Weights of a small mixture-of-experts language model, trained from scratch on English Wikipedia.
Size: 9 layers, width 128, vocabulary 15130.
Experts: 8 picks a token, a shared expert of 64 neurons.
Training: a variant of Adam for the experts, 461M tokens, 7038 steps.
Below are experts of layer 6 (counted from 0) of a mixture-of-experts language model. Rows are named down (a neuron's output weights, with its number) and show model dimensions 0-127. Each number is 128 + 24 x the weight over its row's rms, rounded and kept within 0 to 255. Numbers have three digits each.
Before each expert's rows: "comes before" lists some tokens at least twice as common just after its tokens as in all text. This comes from a sample of Wikipedia text that the model never trained on. Tokens count by the router's weight.

# expert 13
comes before: " |", " 0", " 1", " ", " 3", " 5"
down0:138094083138171138141132137171135099147125120148139129138112145143142166097143133136128127095125155099088153106156132150155119097139110154105139116116110113095105101108118118121140139084135102121145098164114143146129151144120128159097122124099158115119151156143137160134148183108138117096144164125156138140101095159114109131110072108127214144158190142156170100127117105144120155129105
down1:147130144151116103149089105137152117147138135125160147165105118099136131101124100143152133158087070113099100102131103091120126149083093102140114140120139169098126114094100109124148133135111094125174131168135150149167108135080151116186107151133102139131144142106138115097140146116106115155150139138077105204114123124097134120115138154134146098116123123115176117094115098102138103131115
down2:126133110137098126141135113114147131105158110124185120131102135109096120162164118110172085153143109112155122136127123118138148122107113061129083133094137138124132136112119174140130132085092167094141119180114093161125140149114097071126147091114092121170156132134121126164140103151122173117126116175135116125089138116097116123120124090148107119140114128070147080120121147103096133129129
down3:107126150129137104103138148092133173165094174124145152177113127131145100118129086083090120140128128148153104112140123108134176136101143136141129095102122128156120102084122104145179138102108151122134155140151100127106136126084120139177155104126087167135098105160151115100110107130053153129165120131090136111104133089095118124101154132127110128138150121147169100114148144127109118106140
down4:100162121108126143079171099092099146097103097099194125106147120120123139130110142100132111103162149132125131127160129133158139157130118136115107118098162140165137101133093122153140097141150121076121139142111125178190125123109120133133150129116152108134086139112132074137156144139132175124108087125135159116144118127134126168118115124095094167178139129121130103085117101151160128088124

# expert 6
comes before: " of", " in", " and", ".", " to", " was"
down0:141124132150086142101095148120117147139132174138139099116170136106124122107125165130134150179135131128122154154092104133135121123127137104160154131152110112151129148112151121116154129141179193109120141112114148169101158062155120108125124106096196057117136139140100121127132107131112095120106115129097097148139115092139148122150109129142048134153135127138117156120150138100111135125117
down1:165131142095092120084119121168122124197116115071119084138148124147109132120067108168129106139143105139137153149127114138164121138135155121143130100118128122171091148117125125119150178133148126085145130142125159141182172120101137125159124094083151146132115098121121151132125134149122153121131117102154106114145095122144123137114127174171128091124096157107135119125113121168154144164088
down2:116145136116141093140138144114108152146112139114123105100151110102141045151110137092135144131121146156164183113178145115124172188118104119110111110122151067143120126146134096132162135122144113077095094109123132127103092137187126140097134138105119067132117141154158131109110121160124111093140139136098115154131134103120159111114137173121137131124139097124131103149134113140152106154159
down3:115131132118112166166161161115113149119111132112135077077127120094145111106136114131126142160157142140141158131079081125137107099155132100137105097105124132093133146131116148134174106089169159085168149101123125146099132120115086097110139098135136078159118103153113092135149132136089116145160123131107107146103138092176144102104161156129094129121124097127122101109139172104097130108110
down4:108101111134153124162134153123138126127083137130123152155139112112076144100126133102129169071094147144125087108148132109128098120140160156119146118114125123090135150186133146147115135159085104085121120144143112120116138165144152168104126158173098152123125142130160192164143169149131144118149145138130164128114139151163114159135123106092180118083119127115149109099119099162109114148141

# expert 27
comes before: "\n", "-", " =", " is", "==", " also=="
down0:124158095152104121142128108141099132162118144117147116145120105117120118149120099150154187122114145130113164143114108108102089135091145112148177189127131127122136133120152120117120125125111132136078103139130116136097109107128121121130135150119174154148160169138135142176142105131075171134121114153125102132136129071136143152155131093084152154084152117151122060162141155171162121132151
down1:131089105131153152112151106142134160163099136095153113141116099171132170101139103125131129123129122120123144078118158121128115100147148100126149109105144118114117137120135124135152144094143113236111112137144129118129075155145119129114123129158155119116130175139139147144130109104084124063123084214148118115123138123123139148120143137084156110140113107104140110132134154144128133149115
down2:078129121082128104068115105121139134097140150158098149145144092104101147153138116142108093139124119151127149131130131132118127123112145138099088122105143105133122140130119101116112111156117089125122093123158122146096181138115108146131133121130119105093139098175100098127099088125158116089117143196164063109138095124138157120069104144143145125132120124118128098106127153085126092166140
down3:143150094145115120120134129144093109120125146099150113123135099150125093111138126145080134131115120138161116137128185109104088114112146129121170100144136136162151117119136165150139149136095133048159122092121142091148098077104105148131120126140155136129107140144106100129163140142129154107191138040125120115141074090126157102123111130120139134137100137109096135128157138132105105140107
down4:141145168123138169107112111170112119100155098107122126112140104110190115127121140091108140123140164080146163097111147128173164113142144090105138093167130145160092102129111151147176125130108120141152123121127096167124128119159136097144147153142158104107059148099093086115102125150162099152156148103120112100128113121108108116145170141155117117147120127115099132129161137143131161145109

# expert 46
comes before: "\n", " The", " He", " In", " was", "In"
down0:143112119100081156167133098169123141182138123121130104174105117151102165103137112134186105127125133127164166105161149131145093081133144129112103065117102115136138134115155162149168161135120132190114141113130134124166104103113129139114101088117137152147141191127138122154126120117097129113156119141139118141126194136135130103150149128122141115158132125153142143144161139123093129157138
down1:129098103111124123120092125155137095120110132111127140101129170173102114151117137064092146063131160149124111137144107166114115144100112120152131116117167110158094102186159148123127136180154184169139127118158119107140132127142147129152139143112074129151149088144093105127133147140133140163122172094158091140118135146150159158116146116150133137121164125086105112127136143129121124114112
down2:084151138120143102152138125102158113120141153134124116129156140131146132138127162090147109126082115127158158123121131119154134171106142143125101127114081156112126157075110103162173152127099089062103146092123123086158084107161125100106148121141093086147112137130128168151109148139102142141116168086142137124112133158086120131146139162105119138185115143133129126151100145098096131151120
down3:128132118117105129144130120132152138133128109187103085141110139050140105120144082148122141160162126148133089116139130124084126136131139163088135149079134122144129113085173131101140157107135093137162134146152158156176096124100174136111145126132137129157112127116145116099204128136160151154148113128138131133165136158138091138154128150154151129172156140138104154136118167127123144152137
down4:169127126102138102123161115132150146114148105234128146128087134135159140129104178143168125128134122115115142093138107125139110101127163154104139125139124126116178157104082141139125131124106093152097121118153115149118127136102109125152103091121180117108122136144126105097083074133172132088145139083141113148168150120113153128121103127119119100126108105121104119103130118162147132139164

# expert 25
comes before: " a", " the", " to", " be", " was", " not"
down0:141138123136131069110142117133133107133096114093079095129066105127110091122132136108130159128103111112129160103113103171097084111139122119129137143126144135157157108147120101105174112120112130193159129113161124143180143137153110136072146142132090154141123150111155123101102157137150143091168143168123115131127119141148175104133172126142128124126132145135101096142125099078099134105124
down1:136115121105121080137172154147162126121094117100098103124137119165149116173127126110093117118075121128104122118148138107166117168117116149144136140117130155107140135153146143095075113137103123191119146131166157128113149124075109117154127109164093171137134133129137117148153176157138126143119139085167162113107101077152095094153127124109126101114110135109150104089106099145138155143130
down2:134126138119109141112102124091177133120106122134143115152122109106105149129131127142116121127108104133118139103095133123124167149077128077097117104139125110119092136112119149134097167122130147185098159146114096106138129146101172101133122153138123137120105108096119145155100085157164140134118149096125098111106072162086127118164106112050118162144139092139125137150148090086094104108132
down3:160148125137136124138113159126170128177093130150064146086140106158168118144096119130119142120107118153119155117137146115148123148135129133139083121130151094121125138126136116101114169129125149081150157119099126087121141147145082131162121180124105091183093100173104127099117123175096094149108121121158120122109105103146096143149162138168144107094108116115113107146124148131165148132162
down4:153123117105177143123103095105144142140116137152070148136135123141163112170095124135137127122136127163085082118124118151131095170095122141116124145120132104132105091140105133087121154096155118223158122120126097119124119134121138176141144120127113156126111151111119060126103140140106120118147100183178149111121094141135077133158133137118162119124130138140147120141109124164147135133128

# expert 53
comes before: "\n", "-", "|", "The", "In", "=="
down0:151128113089091093163138157148107112112138119120121113137135160152097123137108170146138171105109137128076118136088102135142128155127115104130122144146133111120123129079165128107122123086165108201112139158154100133118087160150146183135111128107149140115132124113117083084133137139100164132127170123172083155125122112105149116133143158126144155099167138103113089113118084142130120104130
down1:129133136133096136124151137136082088135096157148138147086137103116099135086116112111125139113134106119113155102164148092144183116102125150142125158135154175156118159106121153160116166088123137118146113185157102084120143104162100158126126152145104129119117129166125103170143158135111107105118121147123146116133097084129167129085145113124128164149153150109141112130115140143160145093194
down2:102146154115095097133107144136113125090106143132099127138117135127123125141120126137103125124124110133147185125134125122162153116134103131137125137137118145109099122135157136110130096156101126212138125125135134130127116131135143116126104101125152127123130171126130127131125134112134152123127159255128089155114120140116135141115140142138136131122139134119117137120101153122149109144122
down3:158113163159121107171140120134138129148139106102142099106188114124134131133124134105135108123107122131144145125114145111134134121133116124114129157134073161122116144130161207133102151109089137073147100116132085135152149111112112120105169168112152162135130117106135125147122185162130123111141143072166151164149092098147149119075121138137153156111150087143116126158150091132135157144114
down4:157111149179139153149137138143118070150171118130130119131123120134110156142141115154161143149170138119159129136130139101151152113099139136129126145138152126172119183110106089164123157126142169109156172120117147106146140094119091137103163112124181133141117132162127104104111072111111056118064108131135134113101106124121100124133118116120103151137091124154149138146112131157173141123107

# expert 2
comes before: "\n", "|", "-", "The", "In", "=="
down0:119116136159130133151120148127089134114139201132166143131142102146138128143185132110134107158116133137171154126113172123097077123119123094118129105120180139138117124147116113119142118126141107112143102120118119134130120128177127131133123130123134184129130098179124134094106088160133090120153115099165154124114134135106148095124163153065092137219121143120128160130104097129114130135124
down1:158112124119118136122139108104078134129116116132128098094146149163099134149131137113100104146145127110144118156119137137097084164088141117180118119135121153108105122130105108145111096133165114117038126131143133142118151137130145123122194141136103137093133130155144163115136141147117148119180167159112100117128173124082113132102149152099125174090156118146141144132137103168135072139126
down2:119140077124111159145163123140110098160119114138156139139121118099130137147116139109126128144110129087117219114124156138110150086097094135140125120183132124109157137137140154140129133151099116197110146151147152127097131103143131108099096116101128108109122172118164152137133108154147072098125126154110177161133129150140159102119126155141124138147104157109113137148148083144139130155176
down3:089116107118136112147167126128113105165125132109121135115115097110111157144155134101117098119152129124137107112141147178105089133096118145128140121127160123155123125111107115112141139094133111073107124148135134122141151124121130120165121108134114105142135088150105132100127136154131128129151114000132163109161122110133130112152114066149101131124138125148166113155105128130107159129145
down4:102121163144142157139139153131184161153154143134142106120109124116123138152075128160109099142101115105174107128070123121131121135114128139103135176149110130135115148124138161111160138120128150109122132153171105115117108149176146120103159115121110128206126129156092125091175129126124071106157107147141125105148124088111089118118122151105094122148121097093136138127131166106077115141142

# expert 61
comes before: "-", "\n", ":", "=", " ", " by:"
down0:127089097123139109136107099094133155132142158176194097144163105129111106154126121158117102101111142133083098102146088093128137080126114163154125089119101121132120121159135100131106104113156143191150138168145122115113149126108127128133127124125096152139110141151107136140147172163095121133150107180176153117105138137090125145148119127143125156115090114168135154128105138129111121077129
down1:154145129117102121130065147120083094111115114107121143167092093145099105079115117155111133099136065125151137117082134153097119129127150116150097124116133129169132116114115155123108139152130165122113096100120165115114141105132114104126114132123136123145127112105122095158113087142157096171069136149155101164131104136133143114121118123110173111128084110162127142145169177133077112115113
down2:112126105138130156139153117139105134131111109162166095107151153130131116125119102136128121119123119095122147129135126114142100079097132117175151144138121089154098114131118116091081156149124117208107125174143121109106157129123124143093116103131161100125149168125090177156144102161142083145090159109099135157138181129170166088162106140120154102121147138096135129097144118160125130132127
down3:082117108138163128130174131119116108146177128134139158121118102164141166139126148193085110136122099136139101117105153142151083113158100159129094179138116119143114137129094147111108137093129125049113130089158134120111122120133123120120139112142123098113147110139142104145105118172100128123136112046145091105119127165141158109088137101124141108078125149126131126116143129117134150114122
down4:110158108128156118137137103153110092146128152177161149133138096119091103157159139109145150101114133146120118124158110070113121077152091113143106174145147111112190139132125147139131130119132079170132120124116180146118085134115091151081140093105136089150140175127134133122105113117133168143146112124139140133097169136148133123143136134114196115115118119094122136104144130157137164120106

# expert 44
comes before: "\n", " the", " he", " The", " a", "The"
down0:119106113145134139105087133139152113123119125111143126166103121136106139123172119140108155150166182126134104145098104135103099112181135108128148149161145135146143131118106094125139139137165127231120093110160139151121099113156141157144127076151176145137145126107147119144162135099093136131143141194084120135130157115118137124092134113098113132154125154100131129108119104149117095108112
down1:105133135125166094138117114125161115105120094078110186094115144087111096131108146144139139134147130097154115132110111152113137123110121164109090152143137142141123093154097121126113108121134113211162126129162146118133109130155131125107132129109094126128152156114101066126119194108159114134122133172119122090109122161156162112129092137144146108135144141089132098188124113119123111153111
down2:146122125146122108100175111111122104111110133114098128106125114125159157145087136136117114134101093119135170113104138133151167088083097089087124148085147122115107120102112150144124123095129106197108130105121134105147143136156110136097101148117119118163140097176121101098073123122151126102148127191137143121173119117112101172125147104122129118103116072120116109123147163117161136140156
down3:095083132171112171103125148086103157108152126106133149157131102115110120099147124114128177137146118131147118125135128153123130128118133144101114102169093118144157124091143098116146091186095155192136083144146165119122127065128185112138121142109142126105101110098129092116140108087134142149141109180103101145107127145130147124131090144116123148124116157126132137101150118104116138155165
down4:162155134112107091152111111136125117134140095145110145140141116135102116101112127096119131152152126100130112122152099084126146133143089116108127100161089128091165149153143137126150086163125103079155152140118189145127098102090151072137122137114117070148101128091136118160120128116115132116095182138109128094120135158168156169116102177163113121139106135122144084129124162142145117143118

# expert 14
comes before: " the", " a", " his", " their", " its", " an"
down0:136121130134126129148118116111122102105146158130114117136068112126091116137101142110141147142125140094101130145120153145118087151153130122137151137136143151143155100144153094131123091105115104212184158088106095126122119134137095151109095105134130114106100144082112119132164151104126121107115171187160123114157147126173168101118117171107150103144127166086122123124128119093109134085125
down1:121116128172122104091131118093127141159110112105143129155134123088154137162113097138117107122167150115166124134133132140190132121134155171150116130133153117122121139146085157157104117110104151075105144126148131098109165142114125165137149105096081131167113143157136157128159103138191107153113137071078121129134108117087143107138126118142141117133139090115124159135134122156174122081157
down2:157121128123160115144137117125116114169112129134120144130116079147172113157108136115109154149141080135141125085139149150142149163119122167082145134108117106155110114138109121096132079139155171051153160141124120112102160102110118114110124115151114116110088112143141120094063096138158120153123125060154134126137109139122126134103121124128147085096161110107153146136112117132097143149172
down3:133112122118106129144100155111139099087130128134165093133113147114137153093149124117106132131111141099088161190117147146114119090108106096122133162172108123094140084132145149144146106154109131238127089122119145118103115133137149090166115144126125136121111124102125127129155110136107096153167141175113123107144107164128154153154102153102129115153125082129123133127156127105162149129139
down4:144119115118106105073127132117143122170130138078128121128161123128146115140082148163131143097170126140168148150108117124162137111085150128149161098124132145098133132115140114163088154129146140146147078112103136146119159151074138170143077129172079140101175136102149173119172126154103107094145103095084140121114093128136166117114115118139123142100141120128141115118112119140135136097107

# expert 10
comes before: " |", "°", " /", ":", ";", "/"
down0:145180138140167168105125100081129149086138101146131132092126161133136146154131121149086129129118144155111144123165138112148119113106138159153145130139170138105098138110111109151131158109120098139111133154114136164109115126104131132099135119149156187106206117134115153162111128114134132159106095104140103117162120140121139106142119201105106095087136116110121129147147158144167122075120
down1:137120163128137107099166126131133136174104108137171137118144131130120100101096128140144135103110135128113160121119147125104103169101097127130152120124097135127128112145114105139106115066109174112123160123124152159107101129126119151133145150176134085154166134137156130096148111155095179111112117201164126094141115188118133159155107109125123128054145153125092158103139148128129126135137
down2:162089151067102121124108144119133134123069124084143129132119114127097089170149141092108150105162099110137147139152150105131110130132138133168096127126164107128125112135071109141125148115113188128133138156133100153176152129168124109149181121116160142112108144157140109148116097117135127126157116107171123168153101140115113129108131127133138115119105073116130158143132149079138084159142
down3:110099116139114162150151137110153115121078129124096104122140166165126105141139137134077096098114111103132140124119135170089096126131135126119120144110111164122140116152154126161101147100132147061123122164123080144108173085113102102126144150106176152105137124090138121104165096102101123154164130132112165114140111158106177123114130141158111145078151068135128138135132159142116127142127
down4:158159112108135119112118137117112094136102128156206154129160144099161164121095121162147112166161136150149141129157106119121137110152160125105147103148128125149115129111099118125122152104187158151156149183135149123139087162123125146174127098149117058110102140138130113135123152087086142116107145179152129114150141127115102101137097134103148115111124123129153149152141088150145109105123

# expert 39
comes before: " the", " a", " his", " its", " their", " an"
down0:117201118126126115107124114103132107129132139116136138086115164134126091130123145088135141124150129106131134116162117091190183169123146117100135078121133159085117137130121125149085148066128099112128124153094112111121139143132085108135127146131158139116126116117157157121135150122135197117136127045109130143145093145122128139145151128159135109092139142087107143133103123150128142153108
down1:086117146129116140186146145121122131154123128133132100117108178109098132140117118138127131117147125136116154155100127146116123097156120115129137123131123131133139120115191124116134085135156144203171149124131106109144099150144127094122126156114141109146170141098112126129164131167109110177105104212176111102152128097118115146126162134105136118151115099189136119117181148110126143119143
down2:137138140108151115142085147124138073104094135119120127124112149126094162140127095117156134112154135093159114108131156163170107149117172142113122136137174163125121157113101131182154167129115102193128145104153153134140141080104145133135155110135188150151104173108159096114148138111126121113139106169112101163108139149160126171161138129121117144160152141137105132138109157156128118136099
down3:119143152098184076098090142133159135144181113154090155083077144131136129142141100161125121107132125147137119151102124108110125155124122144109142167111140117132117136149088139123118169099127104124103133158130126143124111139104134121091176131123163133124151145161173112138120127166134148136124134073093135116118085157119155148099131146118140170108158095136153113112102100181101120118080
down4:142116135150155132112081145167114102089130138116066144105136109112051157128145136128118163105127102126109145092128123141103105124195120120143126143151136120152128140135163106106128129127111133189121113126119108115183091142168130116110136155102105138119116122142139124134138187131113092126144154202110141112101147118133128123173108113139145107125136175155135108143101138136115150107164

# expert 15
comes before: " of", " to", " in", "ing", "ed", " for"
down0:109114127164152127124125122141109148126163178134150117116131176107084159095151128136140122173148159095113108113093120121130100150116111103129151096128139113114129151084128117119140141153139135079104151107097133157120145126116095096114140123095147132146144126127067179133108159141111134090111127109087111133186162105138144129161123152133107157159156096147122115093135186133141069138126
down1:113094140073126122096185149122106096119115142107166128151074148144116102121159111116127130133148124108125152115093154168152131099151132097108137134105164151139103104116132119160123136111083115190125119155113129157121157075107100118156070128125121131123130114102137091143134098098118155149159154142116107139106145127139127159144099076124154134143108143149141121170065112119128163125131
down2:143059114157121138127117127123167123145157130117097155140094120109127096125099099098161108064107140142155134130099141115136110202149098099141120196128123144113160126139145122123154157116098133173144141116123162115164146166140114158117131123108113106132127145124109145094145149148123135140134131163126096112171140128121136128139096074108145154144156141117142074170146120137146102117161
down3:133149107108117117115106125139122141154134099132089162110148148139146107138102121147125128126129097133117143116145119105143117132116103123131115130126133119141139153145114152115112146139130097000125140129106119152117115143119138119126112158144070126126170136150125127119087166146144099127116099027110136119112110146141143132113121147158130136119128109130158118109136138135138117113106
down4:128156181194151112122143129116130120129143117129185152119109170127098136131116112134101148112151142146109145152191150116153123176119160112136110113074148117127120118158143141139161140162140154126124113140164132117085121151168125149090130121123107102157121134132057161137155145111142133125093136183125110140156178118157128091122083139146121116140127132124150123103157163120140139157134

# expert 4
comes before: " the", " a", " to", " by", " in", " his"
down0:128134108091125135170131119140139137104082121125126118090140137128143088080126089097148142128132144136124142135109141198153147122075158139105115107122131128125117114140157121095159068149112098142135101133166119114121141133086170081110172169151127136135134145147109099145119119098097116142119115075138142145146150112128154096135117150120159126179158086107128139119158165134092115164104
down1:157131132135162163105118113137138081127088124140103146153135119124088124109130140113155110171106113109141130142138106123137160110203098114118117139120113159106163135130139170100118161107151148139112109116129140139123114116126100115144127076136093158158082112123115150192129152095146116098147127129149066116171117134125137094125167103120127143138135179116113144076116114121115186114138
down2:147139136133133098115126116148104108128135118130110137129119143117155120111152140166111144123164150137131133131116119105142116106174102160150138133116141128158163130149133155124098135100149130000103149142130121147146128147120078109113137100146115133104118123178152164162124136147161131115121148025101162118136121108148121116121132143125124130134143128116108109120124137162118140115122
down3:117112080144148128112141081130103116161126090159130087160125104152147138167103124101156114154138134136143069122100150096102117128164138128154133087113156096132127132133127131106143106141121167115140144126149141131114169138136104107191084079113137136106095077137109162118092120109095121119096111058140133142096167125145086157136143104139100136096140128125145125137133124143118148131158
down4:140148130145125149157152113144110139146101129108124122101167108141166103088133071131152126153159113158129154146140145080134159119107105142136090137124123099155115102132096154134183127164110160068098121134147080153083153115111129081159082143169115148141083120166127114171105143185131147128106152122121117126124123119120114113150134118139137124083125125140164095109130113102138125108137

# expert 36
comes before: "\n", "-", "|", "The", " The", "In"
down0:122147114117092141135169100150132163127125142139125165131085174155130151135149149195155115122115104123100171140128119119158103082101137116115124109134161116195123158107167120101137143140095145143117147112149130147059118124181076121123112098133154119105143130119123102139120107138092141118131157175140128101110099086111145149147103136104117134138120126174144123123138166122120089150135
down1:126149120119168153142134142147125169131151137124121132121148163122151090127157119159108135133098129158141179149112141071151112118124173134162129160110088113146091122144091152106129155126103115195112105140097106136144139113155150165113151143165159166166087141120142154123109103148096143138145151171117097120106165136149120152134133151118138137147154102108141081110130111158186108127115
down2:074143108091093174123138111154126151136139119157190097118135115090134106104129099133137130118164139130088101150102120090151122118090130133120118112122160112142119134128080089109106130129163150103146131141120139122160160171144125119120145108088131091096115089142116121109121130158129151130151092044137109113106146139113118139130104106124145140091114157103141153116108136183121081141145
down3:126126122140145115191131108144144135137089169099083127121119122138112123137096129106098126147095128121164141141125136164079162141146147086085116135168098141112143065130107138130142118138136133162105105110114119117109115143111179112126156139116113109177129128136177156095074143145132110135153104136123117101164153172110112107172134141123151107164124093119127082133188123139129135143148
down4:131068119122102161169136152126168126118117163087088100111138143142125135119136177094142185135096110126090151148064128144097092114131187115115153146152147104131139119122129140122140116153149109181135121149136094155137138145098134177139130156148136164063085095177114129139116114130098163143145137100144148128129132114139132117138118136126136125160139139127120158115116088120114138146143

# expert 58
comes before: " |", ";", "′", "4", "2", "1"
down0:125098133129085117110124131115100104095068098091110132138148112146100132117114152105172160138089129138107092098151148132167131127160111115086129151104114144111120121121130156144072149162161112123188150126165067117132146152085108133099133133127137153116140151086114102100139101119120176166120133129125104165160139134150147149143114156125129130101114144133105099097121137151156165159114
down1:119112135095094155106096142131105129122140127110137143118099158131120169136152119100110128142130145115131062094136133110120154132125132137108091125190085128147094145167133101093136122145086140149118082141175128101131100144141136159133111148125160144150127100170063114115118122087092116087150139135123170097158142120134099100141095101166126146118143158165109089139121103137109155144131
down2:179135143127063136144108109126129120094059105116168139161144162132144148106105120151131115118134137129175118155180128133142097100157114157145121122090101117093133132153094141126101137107142134104145161138123078138168140109090129110162124080152128133141117144126097148170135067137127131150123167085137141140112099131130112129131155146108104159129115115136150171164151135145105130120154
down3:123100071127113107124086131144130145173152126134128130114155138136097128141174124142104131164175095134149126154120111123110155099157114153125160088097134137125170103110108102124134140132110140069095103139095131094119123160159105161156112120120123137091133097055146125137151169118139123130145169140149134122110112117131189120159134149152164068143107133140159152119137133154141118134148
down4:133113124129147098167162124147131145185161165109127069138174114163136106091179092173118124143130126112114130154115095118093144142144143105103159153125131112112106076126109169124112136120137089106119112090086141139089119109133131160098117105125148143069133132112121145141106133138127114119106150123074143114120146158147150148159119143161125102149140104130109139137135072143124150175114

# expert 1
comes before: " the", " a", " and", " he", " which", " his"
down0:094128112113100129085130137158138110114129143132085117138132092167096135175127140140123136114124127115115086124128119148130109142119144125094102139093147128112119118123122099118104141128142131255161137129170118118129147120131118160116130123082098153113125128111135059115150140163127144146150122192132102097123138142151122107152138151161133109119134155096111163104133120107128113112121
down1:114126126122114116121141118134125138135137141112144136116124157131133117123120121166111129136119121113141117157100130122129126138129125155128147135130133158153132120129124102129113118114127130000115136153123113113133120115118133158140106137139135130096115126133139159126127116139116135135173125005123141149104117125122120106120109119145124142106146141120123133114116114127134122131111
down2:123129159107116093094120107134153106124138107120108148102115153136072136145135140115098132097143098152089097159144076149103114136147109140109131106117140101178098152115094098134102103150121135108175127117113159098140164134144110125109134090165126151131117150126130082111078149161124154125107169101134108126151119125177161140150162082082164129093118146111139155108092160129125144113117
down3:093122104141143119092148137097149143132173143150176107151128147100163130146108115153101100140154135150116107153110134144170118133098156099137090098119108125168106099133122140158126130116143153093136131104119130129104150088103140104130133170130099186146144120128166157148139103106160142171139086050121100147114114126127145093116099131158120138073111124081143126108118124104150114118103
down4:124170071096102138149146129152104144140104084114136150103179087134120112144110128120142113116147154139121103093186126117142147160148109164123152114149150110116099094162152129109140124143090147108115190169109111083154093120123141117075145139101132128145104128158135118107099135143134162134129136114139127104125124134086088147157140139169119157085114117145149161105114113089115132167132